config = dict(
    n_layer=14,
    d_model=640,
    n_experts=6,
    experts_per_token=1,
    d_expert=368,
    d_shared_expert=0,
    activation='drelu',
    moe_layers=[1, 2, 3, 4, 5, 6, 7, 8, 9, 10, 11, 12, 13],
    router_score='sigmoid',
    normalize_top_k=False,
    routed_scale=1.0,
    balance_loss=0.00038,
    balance_bias=True,
    scale_expert_input=True,
    init_std_router=0.0204,
    lr_router=0.000713,
    vocab_size=8656,
    norm='rmsnorm',
    norm_eps=1e-05,
    tie_embeddings=True,
    optimizer='soap_variant',
    lr=0.00147,
    beta1=0.95,
    beta2=0.95,
    grad_clip=1.0,
    batch_tokens=65536,
    seq_len=2048,
    train_tokens=921300000,
    steps=14058,
    dataset='wikipedia_en',
)
Below are experts of layer 10 (counted from 0) of a mixture-of-experts language model. Rows are named router (the router's row for the expert), gate (a neuron's input weights, with its number), up (a neuron's input weights, with its number), down (a neuron's output weights, with its number) and show model dimensions 400-479. Each number is 128 + 24 x the weight over its row's rms, rounded and kept within 0 to 255.
Before each expert's rows: a language model's description of what the expert responds to; "gets" lists some tokens that make up at least twice as much of what it gets as of all text. This comes from a sample of Wikipedia text that the model never trained on. Tokens count by the router's weight.

# expert 0
Description: Spaces, pipe separators, dashes and digits in tables, dates and year ranges, such as 19 in 1923, 18 July.
gets: " ", " |", "20", "19", " |\n", "–"
router [114 109 115  89 122 115 136 100 153 109 164 166  87 104 101 129 136 121 114  93 170 143  98 153 135 102  98 130 154  93 133  93 143 117 156 117 162 130 112  89 121 155 116  94 100 116  90 138 101 108 111 123 161 198 123 139 123  93 152 128 105 137 162 121 122 130 164 117 103 124 102 120 137 159 116 109 128 135 160 170]
gate0 [149 107 128 122 132  85 106 144 131  83 161 181 125 123 148  91 147 155 115 102 186 127 115 177 113 131  92 140  92 126 146 111 137 103 133 110 110 158 156 120 163 116 159 123  88 135 127 191 119 121 178 138 135 129 102 140 137 110 114 114 136 145 145 122  92 127 134 124 124 129 154  99 130 158 120 110 159 113 130  96]
up0 [117 159 122 127 144  93 129 133  75 120 144 116 125 132 101 138 127 154 135 106 109 148 132 102 107 152 164 123 113 114 139 125 124 129 142 117 153  90  89 159 149 167  84 133 127 114 130 122 124 119  90 133 111 110 113 159 166 115 120 122 164 142 138  95 120 119 113 133 118 117 102  93 138 133 147 186  76 109 130 106]
down0 [107 145 160 146 157 119 131 113 108 136 149 132 133 139 160 134 109 131 101 133 109 116 112 117 169 147 109 104 140 154 106 120 132 155 136 113 178 141 164  89 128 124 103 132 160 160 130  73 124 125 120 112 140 139 139 118 134 112 118 114 116 118 130 150 131 138 145 168 169 134 141 155 122 146 111 160 121 143 110 107]
gate1 [ 91 124 133 127 106 131 127 104 139 140 160 155 155 138 103 172 129 115 126 106 160 138 139 162  90 107 159 137 162 131  56 131  89 128 137 134 129 104 136 129 126 127  94 134 150  87 125 139 123 140 124  96 155 132 154 139 125 143  87 130  88 138 141 150  87 117 107 134 110  61 179  84 138  96 161 152 170 106 157 132]
up1 [121 126 149 106  91 112 126  97 141 107  81 123 137 109 118 141  60 160 151 122 180 152 132 115 146  84 147 134 107 149 189 104 120 132 149 135 126 113 120 122 122 126 115 127 119 116 113 154 150 116 149 157 149 153 127 135 107 134 141 127 101 158 135 107 139 152 106 161  77 100 161 125 153 129 119  86 114 117 150 134]
down1 [142 141 107  76 115 136 116 133 126 139  98 135  90 151 133 123 121 175 129  82 136 125 107 174 129 141  96 139 134 115 110 124  69 163 174 107 103  83 124 131 142 130 136 132 139 119 118 129 128 128  80 139 149 111 143 110 144 113 143 156 150 133 136 140  64 155  96 113 160 140 128  96  91 134 156 114 154  67 133 117]
gate2 [127 123 133  86 147  84 140 136 103 110 138 105 106  90 153  99 149  97 138 112 105 138 129 122  87 122 139 160 101 146 129 118 117  74 150 141 101 185 146 119  32  81 101 137 126 160 120  99 122 148 150 165 128 157 144 160 111 111 134 124 103 145 129  87 132 140 128 138 155 148 123 155 149 119 132 136 175 157 161 152]
up2 [ 86 100 103 133 119  77 138 161 132 154 171 121 155 124 155 161 150 154 135 136 119 143 109 128 113 140 150 101  99 133 132 150 141 181 122 125 101 149 135 158  63 138 166 117 156 152 124 139 125 160 129 113 181 144 164 139 109 161 136 113  99 135  87 133 117  98 142 123 118 102 131 158 129 126 135 130 108 120 148 136]
down2 [155 128 125 117 128 116  94 106 157 144 160 174  68 122 143 116 148  78 144 102 123 134 152 117 168 145 126 140 114 167 123  95 128 124 146 108 132 109 121 120 124 134 113 154 107 162 151 113 116 174 101 133 133 151 141 111 128 117 119 176 100 106 127 137 140 195 128 138  95  94 122 165 137 162 152 123 123  87 128 141]
gate3 [134 164 122 161 129 131 155 171 166 123 127 158 124 134 155 122 132 140 139 151  98 125  95 151 163 163 106 128 117 147 166 160 127 137 181 132 101 132 167 125 165 156 166 110 131 150  94 131 139 136 130 123 120 115 160  85 112 119 147 111 102  98 168 116 155  89 163 145 157 197 116 136 129  94 130 120 152 119 122 115]
up3 [163 108 158 120 118 137 113 119 143 147 126 102  86  93 116 142 145 148 133 156 138 169 104  92 139 105 148  77 148 116 181 179 109 139 137 117 113 139 152 131 162 156 170 130 110 133 129 152 103 103 128 156 159 129 105 106 117 162 130 104 178 122 123 122 146 120 127 115 126  99 117 138  81 113 136 139 115 119 100 107]
down3 [126  88 123 117  92 151 169 158 117 165  94 103 147 118 124 123 150 126 101 109 148 118 174 127  99 152  80 160 109 144  95 139 140 116 120 173 121 159 126 124 126 111 123 141 102 102 134 122  80 131 111 152 136 112 122 133 102 116  94 163 136 134 127 161 149 132 163 117 121 172 130 134 114  71 154 101 118 167 101 160]
gate4 [174 123 129 116 110 130  98 129 161 123 114 149 118 145 125 185 144 100 123 138 116 130 116 149 111 139 113 143  87 118 103  82 161 139 112 153 117 135 139 105 136 132 136 143 147 117 114 124 105 111 106 122 134 147 112 109 132 162 140 102 157 139 148 127  78  65 122 203 138 122 109 150 146 140 127 138 146 121 145 133]
up4 [159 120  91 102 105 171 158 150 126 141 112 135  89 128 131 139 115 139  97 143 159 157 173 149 124 128 127 116 122 101 119  89 147 177 112 102 134 132 122 126 154 158 114 119 123 105 142 110 124 161  92 150 122 133 156 129 138 163 108 103 156 140 138 107 122 130 133 130  94 110 144 136 126 170 159 152 105 133 143  83]
down4 [159 141 135  94 151 154 150 107 164 132 105 111 114 111  96 133 116 143 163 142 123 151 113 141 193 145 101 118 159 122 164 152  80  78 117 140 121 131 133 133  94  96 145 132 137 153 107 151 135  77 122 126 116 126  97 175  95 148 160  76 141 154  94 163 138 125 121 123  72 120  99 122 111 137 140 105 113 127 133 125]
gate5 [136 117 162 147 112 128 155 112 132 142 154 149 129 136 153 165 152 124 131 122  94 111 144 154 166 141 116  79 134 157  87 146 179 141 135 111 155 122 113 108  83 168 111 142 110 152 108 143 121 170 110 114 100 124  86 108 129 125 110 138 129 143 160  88 136 111  84 117 168  98 174 120 100  87 113 137 139 122 155 105]
up5 [128 122 121  64  97 113 117 148 141 127 107 125 161 139 113 158 156 136 157 163  93 102 141 123 112 102 128 130 208  95 126 142 107 130 141 118  94  96 110 142 123 102 162 109 115 144 112 132 113  85 135 185 105 148  86 106 122 111 129 171 139 101 162 121  81 140 100 116 154  94 141 131 118 143 118 120 170 153 151 138]
down5 [117 126 124 106 161 102 131 165 166 129 122 126 129 107 150 151 124  97  81 114 142  90 125 145 140 160 121  94 126 151 104 167 156 159 109 141 100 147  86 106 129 166 130  72  95 122 120 138 131 127 133 159 150 152  95 134  90 163 105  93 128 179 113 110 148 125 134 144 141  91 118 154 118 138 116 116 155 119 155  90]
gate6 [135 151 157 178 173 103 176 137 112 149 125 124 150  82 138 135 145 112 180 115  76 178  83 167 142 179 131  97 120  98  97 151 143  85 148 164 139 132 165  69 125 160 137 127 133 155 170  99 133  92 134 121 162 133 127 159 151 140 102 158 114 142 126 122 138 113 132 151 119  99 111 103 111 107 156 110 130 134 139 111]
up6 [124 129 138 169 127 106 119 110 164 115 140 146 153  97 161 138 173 117 139 147 115 172 140 161 149 140 130 118 156 112 141 130 121 160 135 177 188  77 143 126 134 172 126 160 129 153 135 161 123 113 135 147 173 114 122 133 174 102 154 115  83 137 155 121 133 114 131 174 158 131 143 128 124 110 108 129 134 132 120 132]
down6 [133 105 119 126 153 123 163 172 130 142 121 158 145 178 138 136 127  98 151 119 111 127 117  71 178 128 165 128 150 105 170 130 165 123 136 152 147 111 100  95 136 124 138 115 116 157 143 117 143 152 124 110 106  87 134 116  95 163 140 127 145 126 114 122 121 133 157 114 113 173 100 110 148  60 146 198 175 127 145 118]
gate7 [114 134 150 184 170 118 134  49 131 120 168  94 147  71 137  96 130 120  80 112 160  72 123 133 114 114 153 116 146  94 126 143 122 107 124 163 120 107 169 129 135 166 129 137 108 169 103  92 154 119 123 105 123 132 120 105 149 107 150  93 122 114 135 132 100 140 170 120 171 122 127 143 150 126 117 144 131  99 138 136]
up7 [174 130 111  98 136 145 150 108 157 137 114  99 134 143 155  90 136 158 130 135 133 160 109 137 114 136 175 139 176 108 150 158  88  99 123 122 160 156 193 114 131 141 124  95 105 148 128  61 126 134 123 120 111 102 126 137 102 114 138 136 126 173 140 140 134 105 111 137 135 108 159 129 114 119  78 118  90 110 153 134]
down7 [104 129 117 109 116 131 102 143 170 138 138 126 104 142 111  99 122 136 170  97 146 147 128 127 150 102 153 129 172 108 113 127  92 124 132 149  92 160 116 163 166 101 157 109 138 128 124 104 168  85 152 117 160 103  83 116 111 122 120 179 132 117  97 100 149 159 130 119 122 104  83 168 146 142 125 140 118 157 144 120]
gate8 [105 160 123 111  93 146 145 115 121 158  89  97 153 141 118  81 147 110 155 133 173 154 109 109 115 107 120 167 141 123 123 122 131 178 174 165 142 123 157 116 138 117 144 117 144 179 103 160 111 144  94 151 157 151  99 152 100 152 150 134 173 123 167 114 118 112 145 117 138 133 124 143 140  88 162 120 150 101 143 106]
up8 [158 117 161 156  83 126 133 138 108 137 111 129 149 152 149 170 101 157 122 103 142 114 103 123 163 125 115 143 111 116 161 138 112 190 149 133 134  90 116 166  88 131 147  73 145 122 123 137 115 143 134 113 147  95 109 134 159 110 149 117 120 174  64 141 133 113  97 132 133 185 132 138 124 113 122 125 193 126 149 140]
down8 [142 111 198 123 120 184 143 131 153 144 140  87 128 162 142 129 116 104 166 133 152 122 137 129 140 114 108 160 141 138  92  68 141 114 119 134 126 131 126 127 120 171 159 117 110 174 192 155 121 145 127 135 157 124 124 109 130 125 164 166 129 153 164 107 158 100 120 128 139 115 122 145  98 115 134 123 152  97 111  94]

# expert 5
Description: First fragments of words after a or the, plus periods and determiners, such as an in ankle, re, co in cooperation, their.
gets: ".", " a", ".\n\n", " (", " an", " \""
router [134  96 137 112 166 140 100 119 123 101 106 100 146 151 119 100 113 130 139 114 117 125 156 144 150 148 125 117 122 124 134 138 120 140 114 161 127 110 148 121 118 113 132 110  61 136 137 105 145  93 130 178 116 111  96 138 145 104  92 112 146 138 140 129 109  64 124 122 148  81 118 156 134 100 180 132 131 133 111 155]
gate0 [151  88 148 109 139 137 122 143 133 140 118 132 159 101 118  75 152 149 147 164 134 147 131 113 113 142 146 158 108 143 135 139 115 197 128 148 141 123 114 137  96 147 115 111 143 125 148 185 124  86 124 103  90 121 121 100 137 119 112 123 134 148 171 105  96 107 133 155  95 113 111 111 123 109 176 103 136 147 141 125]
up0 [115 114 110 154 133 124 111 143 136 157 148 127 150 127 119 110 116 108  92 123 155 129 147 169 109 130 103 151 180 141 139 104 122 107 150 153 114 163 104 154 169 166 113 133 160 103 113 181  92 105 155 100 117 125 161 122  33 148 100 127 108  87 161 111 112 109  94 108 149 162  86 139 125  88 156 101  92 121 122 115]
down0 [128  97  92 141  89 103 113 146 139 158 120 142 152 111  96 155 109 136 151 116 121 109 153 153 140 139 118 128 134 119 107 107 183 146 138 151 139 143 125 106 120 198  97 175 154 152 127 131 131 124 161  90 129 146 105 171 124 130 128 156 126 145 162  99 115 107 125 131 133 144 116 121 111 145  94  78  90 136 139 138]
gate1 [129 168 127 102 151 139 144 148 113 113 103 120 129 111 136 118 140 120 136 142  89 139 147 119 133  89  66 153 131 184 138 113 111 146 113 144 144  98 132 122 154 118 152  90  78 176 141 141 166 101 127 140 108  72 144 111  80 138 145 182  81 125 127 127 131  94 130 133 141 145 134 183  97 188 141 133 125 138 135 132]
up1 [177 143 107 108 134 160  82 129 115  95  90 122 121 102 130  86 126 101 176  96 141 125  91 131 175 114  81  98 148 105  88 108 125 175 166 127 116 132  81 104 144 146 141  99 135 127 124 120 122 110 123 130 150 104 142 131 103 128 138 147 115 114 111 101 146 173 143 163 150 155  96 144 125 107 171 113 153  98 136 125]
down1 [133 105  94 120 140 121 120 154  53 112 136 115 129 118 142  84 158 160 151  85 108 134 147 146 119 122 125 147 110 113 136  85 176 121 133 154 128 138 132 154 127 111 158 104 133 137 155 133 133 164 151 145 162  93 169 132 116 153 112 137 132 139 124 152 132 125 159 127 160  96 154 116 122 125 148 112 134 154 128 148]
gate2 [113 153 111 108 117  91 118 136 103 121 119 114 162 178 123 102 196 120  80 130 144  99 124 136 120 129 126 137  86 148  68  92 143 120 100 160  73 165  97 125 115 121 132 136 120 120  77 144 112 131 129 155 183 167 119  94 146  96 152 125 169  82 124 105 121 109  71 133 100 123 164  97 114 143 118 134 120 141 156 121]
up2 [156 153 123 105 127 132 130 137 107 103 149 167 111 132  96 164 115 158 121 121 142 169 143 149 118 159  78 152 109 147 132 142 141 131  88 142 119 131  95 144 171 129 130 129 136 122 117 121 132 141 135 166 143 126 104 116 135 153 151 150 152 118  98 142 123 124  96 142 130 127 130 145 145 173 139 162 131 118 167 116]
down2 [ 96  76 121 107 111 108 139 173 140 136  94 156  93 172 118 136 117 118 150 145 174 135 132 148 138 155 149 140 146 119 150 132 146 156 111 154 125 137 141 126 138 151 148 117  93 161 125 191 159 101 124 172 131 141 116 103 129 107 108 142 161 132 129 148 121 146 127  84  81  91 148  87 151 120 135 132 152  85 108 108]
gate3 [105 158 114 120 101 135 156 165 149 132 116  94 118 157  82 103 101  92 108 138 120 166 139 143  94 107  91 114 114 152 127 143 151 118 146 125 172 126 133 125 114 132 124 147 122 105 152 119  88 136  83 138 120 126 137 131 124 129 139 141  77 130 148 150  92 103 170 152 110 136  86 108 124  97 117 154 108 104  85 118]
up3 [133 152 162 157 134 106 155 108 127 108  95 132  81 117 128 183  95 125  94 120 122 115 113  86 124 148 123 112 100 139 127 143 116 132 139 130 126 110 130  86  74  77 127 132 168 142 122 148 125 134 134 160 145  90 102  90 166 120 125 147 100 131 119 137 129 158 126 139 135 171  85 153 131 128 135 110 148 106 122 101]
down3 [ 99 151 104 131 175 133 179 160 134 117 138 104 101 124 133 108 143 105 135 149 160 130 118 156 154  98  70 177 101 125 120 147  92 108 146 159 148 135 106 113  98 166 138 111 122  90 105 132 130 116 199 103 152 129  99 120  73 128 133 117  84 159  98 144 141 125 118 119 124 161 120 135 109 131 113 119 152 118 183 134]
gate4 [124 124  96 116 140 103 144  95  93 155 165 129  72 137 114 122 120 178 117 121 125 106 121 116 131 111  92 121 120  93 133  51 137 163 147 154 154 135 155 141 132  97  83 119 140  62 127 122 143 160 141 107 108 120 129 141 131 159 116 108 107 159 116 117 145 146 107 102 168 162 132 126 127 146 145  67 147 140 121 141]
up4 [ 86 135 130 122 107  99 162 125 118 158 128  95 180 108 156 111 127  96 151 158 132 173 136 143  87 122 120 154 117 137 127 141  69 100 153 126  83  88 110 169 116 115 102 135 100 142 147 114 175 115 124 138 136 162 114 140 100 125 137  90  79 127 169 138  91 117 130 153 121 138 124 113 140 135 130  93 139 156 143 135]
down4 [ 99 102  80 143 133 186 165  88 145 126 105 118 163 180 144 133 140 132 120 131  65 120  91 100 100 104 195 116 132 142  82 153 134 166  95 128 116 111 120 122 148 148  99 137 170 110 143 142 126 120 148 144 119 157 122 128 149 132 122 150 150 129 156 116 141 135 149 101 152 147 153 132 102 118 131 131 118 113 156 120]
gate5 [137 150 113 105 141  99  86 129 139 111 116 123 136 117 130  81 113 116 130 140  85 145 134  60 101 112 130  93 147 128 131 109 161 161 165 130 129 127 126 108 110  83 115 120  66 133 127  86 126  64 123 128 136 155  88 144 144 156 145 119 107 108  94 160 107 151 129  91 114 122 115  94 177 112 125 142  91 152 138 163]
up5 [162 136 112 131 114 109 136 169 118  98 143 119 158 115 119 144 131 164 133 126 121 133 122 145 155 116 140 151 141 142 152 134 161  84 154 184  89 106 111 139 107 135 110 134  95 141 118 127 152  92  72 164 162 109 140 134 148 159 109 137 115 171  88 115  95 132 150 100 136 145 142  85 162 123 131 113 130 123 156 162]
down5 [123 112 126 159 121 143 136 137 154 138 136 111 116  73 107  71 141 130 104 109 106 154 107 139 147 160  93 157  78 100 116  92 111 113 132  98 158 165 149 147 119 140 127 168 170 125  85 152 160 116 159 125 156 136 167 125 134 146 123  99 117 149  98 145 128 115 120 163 129 149 157 144 117  98 129 129 147 129 129 128]
gate6 [ 83  93 140 110  70 100 115 127 108 125 164 151 187 122  96 132 103 113  93 126 159 110 133 140 144 105 163  98 131 126 105 121 152 114 133 103 171 163 102 144  91 124 146 157  85 121  87 137 138 115 127 179 146 121 160 141 115 103 132 118 191 174 148 120 148 101 118 109 103 137 123  73 117 122 141  78 105 127 114 161]
up6 [ 52 121 107 112 114 121 129 109  83 158 128 118 159 154 128 147 112 133 158 135 111 128 133 139 122 134  95 140 141 137 135 144 163 105 111 120 156 130  98 163  94 134 166 111 104 158 125 100 118 139 150 150 147 136 137 138 128  99 139 153 109  79 141 120 157 117 156  98 166 159 155  87 156 168  77 118 135 151  90 136]
down6 [126 117 102 139 133 138 120 117 106 142 153 107 151 107 139 128 145 124 133 173 107 144 131 114 136 133 118 147 121 116 124 115 134 144 102  85 143 116 116 109 135 154 134 180 125 101 133 170 140 146 108 146 152 102 129 171  83 173 117 128 143 137 144 116 112 157 131 103 160  92  75 124 161 120  95 120 129 136 102 114]
gate7 [143 144 140 127 184 115 133 124  82 115 144  80 132 126  99 160  75 146 110 125 159 179 123 109 119 100 121 112 162 113 141 146 145  96 149 123 157 124 113 140 108 161 125  99  76 125  92 157 123 121  93 156 110 104 125 123 127 133 149  79 148 153 127 121 124 141  97 127  98  95  92 131 148 146 131 144 121 182 109 114]
up7 [118 112 139 105 114 109 134  90 131 117  89 153 137 131 139 123 189  96 117 109 131 123 130 108 134 152 158 128 107 128 144 123 123 104  93 173 180 157 133 126  88 140 120  95 117 133 105 121 132 111 156 118 136 126 155 111 121  80  82  97  75 100 146 100 110 143 110  97 192 123 115 100 133 170 162 135 131  79 120 170]
down7 [133 119 140 108 175 147  97  74  48 137  92 109 128 138 110 105  79 169  63 100 117  98 123  90 142  73 162 119 149 174 152 115 170 132 143 117  98 120 162 133 148 124 156  84 123 148 113 157 123 105 107 146 131 152 171  85 172 148 124 134 136 142 150 121 149 116 130 127 146 152 127 100 119  89  97 170 130 167  92 147]
gate8 [126 114 184 109  86 147 171 121 163 108 152 156 149 117  80 120 152 154 190  99 114 119 151 130  85  98 131 153 112 109 134 162 139 128 173 128 131 145 123 167  99 154 139 102 106 145 100 106 133 107 132 109  98  99 123 139 162 162 137 129 160 128 112 190 135 129 125 112 149  88 129 144  89 106 129 159 142  98 109 135]
up8 [ 95 126 165 111 110 161 158 131 133 157 143 137 124  96 108  97 152 151 108 133 127 159 126  84 138 127  98 114  87  99 129 101 135 146 118 153 138 166 151 148 106 109 106 115 123 168 126 113 115  90 150 154 136 112  79 162 105 113 129 120 117 147  80 168 146 122 103 115 169 171 130 107  94 162 130 106 112 119 118 124]
down8 [140  93  89 136  86 122 135 156 150 122 127  73 141 127 142  94 149 140 115 113 136  92 136 112 197 106 120 103 127 112 132 147 105 146 106 181 131 138 107 108 146 159  72 124 111 123 148 110 145 119 144 117 125 114 100 114 122 122 135 130 133  77 148 109 146  97 141 100 169 161 142  97 123  67 143 136 105 123 102 168]

# expert 2
Description: Capital letters or first pieces starting names in lists, tables and headings, plus == and line breaks, such as K in Koudougou, Mc.
gets: "-", "\n", "==", " B", " K", " P"
router [142 133  87 141 135 158 140 122 140 184 117 215 150  99 133  98 147  96 136 148 140 146 117 112 124 159 123  90 117 126 131 146 145 145  92 103 104 150 153 152 147 124 119 145 119 124 149 148 105 155 111 154  92 104 115 105 102  96 138 146 131 123 133 103 101  83 157 133 157 169 129 108  91 119 149 106 125 152 149 109]
gate0 [132 161 109  80 125 118 135 129  96  88 166 118  97 140 156 154 169 141 152 141 148 131 169 157 148 144 144 110 116 125 119 106 134 156 139 140 159 129 120 132 117 154 112 144 130 159 111 171  71 111 144 142 151  93 112  92 122 123 101 167 115 158  95 125 166 117 138 122 112  93 157 124 103 101 169  90 133 145 139 156]
up0 [ 98 125 123 140 142 136  90 167 132 129 168  96 174  76 153 112 153 123 149 174 135 126  98 142 160 173  85 148 118 126 165 128 127 162 125 116 131 106 153 108 145 141 142  93 116  86 103  88 168 138 134 157 115 137 129 103  70 153  81 171  80 121 120 118 131 158 125 144 104 107 115 148  96 148 114 107 166 149  94 129]
down0 [141 119 170 137  98 141 131 115 107 157 147 197 127 105 130 127 120 102 138 139 116 106 118 107 129 137 134 105 136 120 121 152 154 118 116  91 153 103 142 110  75 123 168 168 136 131 102 163 138  94 128 139 114  84 142  71 161 125 152 140 119 108 147 135 120 135 114 161 139 176 127  98 138 130  94 141  94 155 115 118]
gate1 [166  97 121 151 116 109 118 102 151 128  85 120 117 169  78 108 113  86 149 146  75 147 133 126 110 146 152 117 183 110 150 138 125 103 115 121  75 128 150 119  77 117 111 131 127 126 101 138 141  93 133 100 111 119 128  95 155 151  89 142 126 139 141 149 132 191 142  97 140 150 118 135 116 154 111 176  85 135 150 153]
up1 [120 138 125 113 117 116 101 115 118 126 152 142 133 122 151 133 122 103 104 131 124 152 126 114 115  86 116 127 150 115 113 114 187 112 154 156 195 135 142 128 116 109  85 137 123 148 122 139  93 133 150 115 166 182 142 158 131 114 104  98 161 117 124 117  42 129 115 151 170  97 118 115 134 138 167 127 142 100 126  96]
down1 [106 113 134 135 154 101 112 120 167  91 153 147 137 129 154 144 130 163 107 135 128 173 118 140 147 116 125  98  84 132 114 125 150 143 106 129 127 110  96 188 109  95 173 106 123 145 135 139 139 104 149  82  55 142  76 160 101  89 123 125 135 104 146 155 143 150 116 126 135 156 154 154 156 125 173 110 124 143 112 163]
gate2 [127 151 117 172 138 127 174  93 104  97  87 176 137 101  94 158  96 139  99 164 137 151 118  85 147 166 125 120 130 111 136  90 131 145 111 128 161 126 133 122 120  86 119 153 129 129 134  77 141 159 120 127 122 137 111 152 100 161 150 115 127  98 104 137 125 178 128  93 140  88  86 128 147 174 115 161 119 123 150 154]
up2 [191 123 107 142 137 145 149 116 117  66 133  98 125  95 150 118 117 169 164 135 110 132 154 175 141  95 138 132 151 130 146 154 114 152  94 147 133 128 136 133 140 122 113 125  64 114 145 149 134 143 100 131 142 133 171  98 108 115 123 163 129 151 120 139  99 113 113 127 102 129 101 122  80 129 141 113 140 156 123 161]
down2 [105 116 171 157 168 120 119 125 126 140 127 129 135 114 120 128 131 158 131 121 128 126 127 152 114 128 142 125 138 139 159 104 125 112 144 166 141 154 100 129 142 156 141 184  75 157 122  93 134 182 134 138 131 143 126 137 166 128 125 134 171 123 110  80 141 106 105 103 139  88 113 139 152 145 100 120 140 164  83 119]
gate3 [171  86 115 160 130 144 142 148  96 126 118 105 155 151 140 108 163 101  81 131 139 100 145 140 156 101 136 155 123 149 142 141 112 150 148 123 135 118  85 142 133 120 119 119 114 117 140 154 156 129  99 109  74 153 121 122 170 152 140 110 107 116 149 147 116 123 129 131 107 141  83 112 137 184 130 131 144 161 138 142]
up3 [120  95 106 147  93 138 134 127 167 160 139 115 113 139 115 149 112 155 148 118 142 102 121 120 190  95 152 131 138 143 136 107 115 104 146 149 126 152 120 110 124 145 138  94 130 127  89 125 101 101 109 151 171 114 151 150 136 165 141  87 120 105 138 107 116 155 145 145 107 118  75 111  90 134 120  95 162 160 124 117]
down3 [109 137  78 132 139 163 124 120 133 118 134 154 153 151 126 126 169 131 104 149 110 139 140 114 146 128 136 109 119 131 114 147 122 131 111 131  69 125 152 111 117 148 127 131  99 132 151 120 131 108  94 121 155 116 103 147 141 123  83 103 150  96 133 132 115 161 145 122 157 163 149 107 166 121 122 122 110  88 100 135]
gate4 [109 134 149 138 146 114 123 123 135  88 119 146 158  70 109 163  96 107 132 121 136 141 105 123 140 111 166 155  76 108 106 129 139 131 103 111 123 175 126 141 114 131 127 169 132 135 136 135 121 132 124 129 105 180 161 141 130 106  97 144 149 156 153  88 147 100 137 130 166 139 132 157 165 131 164 180 143 133 121 156]
up4 [110 121 134 107 160 152 148 162 100 122  89 132 110 142  94 160 144 143 158 124  99 148 142 143 122 149 146 122 138 113 108 107  90 168 122  85 127 119 151 153 103 126 129 166 150 116 138  91  64 136 184  88 148  83 186 100 113 124  91 118 141 107 114 141 153 133 142 119 127 126 134 139  82 119 120 131 128 171 116 168]
down4 [134 148 122 110 115 136 125 135  92 108 148 175 129 126 144 129 107 141 135 107  75 132 106 165 109 162  76 139 154  84 132 106 105 121 150 154 116 117 154 139 138 106 113 145 109  79 158 114 172  84 161 170  94 141 152 120 121 121 123 115 120 140 136 122 147 113 110 143 102 108  95 171 124 145 139 147 113 163 105 118]
gate5 [126 161 104 125 176 125 182 123 119 111 107 152 135 185  92 139 117  79  87 118 132 177  95 131 152  70 150 103 117 111 151 155 120 133 137 169 120 151 123 111 167 114 126 130 101 107 194 128 118 144 138 143 140 110 124 144 153 121 135 135 148 120 136 118 158  95 125 144 154 140 100 101 139 144 121 137 123 102 143 164]
up5 [102 153  92 156 139  93 117  86 148 142 106 118 122 132 134 154 114 178 136 107 114 132 179 132 109  98 134 142 114 105  96 144 125 118 136 104 125 126 123 159 145  81 119  94 162 121 135 121 134  89 186 151  95 107 121 116  91 153 109 133 115  98 100 100 132 140 121 118 138 115 136 156 148 152 114 162 147 100 141 112]
down5 [147 118 106 136 118 139 132 156 117 139 122 157 120  95 108  80 107 128 135 120 143 154 132 152 129 126 124 163 113 129 162 136 119 144 152 115  96 128 101 107 160 155 145 164 171  87 134 112 116 104 121  81 144 125 165 131 103 135 105  88 152 136 151 119 135 122 129 117 127  84 138 139 122 112  90  63 141 115 105 143]
gate6 [138 101  85 118 164  99 162 140 118 166 134 119 101 141 136 146 129 135 175 113 125 106 120  86 112  83 154 129 162 121 154 154 101 154 141 134 102 149 138 124  91  72 166 119 129 114 116 146 130 162 124 113 188 127 133 127 119  99 113 135 106 117 130 126  90 122 100 156 103 125 131 134  96 126 143 106 119  92 115 125]
up6 [152 140 129 140 119 101 104 101 152 165 158 125 113 107 127 143 111 122 140 110 164 113 164 132 133 129 106  91 157 124 120 167 134 136 127 115 135  92 148 101 166 134 113 145 140 133 117 119 137  87 137 108 124  96 133 122 164 146  73  87  97 160 163 129 168 129 164 134 151 130 130 112 149 124 135 135 127 128 128 143]
down6 [124 133 129 115 115 125 115 155 149 135 153 112 138 165 123 130 127 147 148 132 137 107 131  87 130 136 131 109 150 118 119 141 126 122 118 142  97 143 140 160  95 127 161 103 133 114 103 150 126 140 149 162 111 184  89 135 148 145 133 121 125 150 124 134 166 121 136 121 151  74 136 166 148 113 140 110 101 116 132 146]
gate7 [ 72 146 143 140 129 105 108 117  79 141  84 141 163 152 145 117 139 113  76 155 105 127 105  78 145 113 146 122 108 108  93 129 132  90 128 123  95 123  90 166 170 121 133 147 136 123 135 143 130 115 104  95 114  92 129 125 168  86 129 141 151 116 146 157 113 153 121 169 118 186 154 112 140 120 162 146 153 142 117 145]
up7 [113 143 154  97  96 157 138 148 122  99  68  93 115 150 132 125 124 116 195 144 100 105 130 128 155  98 123 132 106 139 115 149 164  98 134 114 105 112 135 160 146 128 142 170 155  86 150 141 145  85 147 138 145  84 155 143 164 150 154 152 117 148 135 166 164  96 145 107 170 123 155 137 139 126 112 154 146 119 109 132]
down7 [126 106 162 126 129 130 103 145 184 173 128 127 125 122 118 168 115 134 118 142 155 142 178 108 134 113 127 108 127  77 139 146 138 159 147 183 132 131 120 158 100 129 157 120 135  77 138 131 130  84  95  76 145 135 103 144 115 158 129 108  42 154 138 149 118 141 133 131 139  96 148 101 120 160 108 146 128 180 165 151]
gate8 [146 179 112 157 109 135 147 102 149 123 163 100 160 121  99 144 163  78 136 109 133 158 148 146 142 134  98 124 140 158 120 144  90 165 175 107 112 135 128 142 134 160 130 109 194 131 129 129 112 124  75 104 194 149  82 141 148 123 190  74 163 148 156 124  96 106 115 154  88 154  99 153 101 165  87 103 150 140 111 134]
up8 [134 128 137 129 114 113 149 137  96 138 138 148 135 144 153 121 141 141 115  97 150 113 180 110 157 128 144  78 133 139 163  88 144 122 150 160 185 114 152 135 125  99 110  93 130 123 164 155 152 131 151 138 181 170 108  69 151 106  91 126 130 148 128 177 121 160  99 129  93 151 157 109 130  96 135 152 156 135 100 100]
down8 [120 129 144 131 173 103  81 150 147  92  96 103 142 165 121 124 132 111 166 134  96 172  92 122 157 104 131 124 147 125 104 122  99 112 118 112  65 152  69  99  99 106 126 208 101 162 163 145  92 107 136 132 101 118 143 159 128 161 133 119  99 177 133 174 124 132  79 144 135 107 113 174 143 151 164 153 107 125 128 102]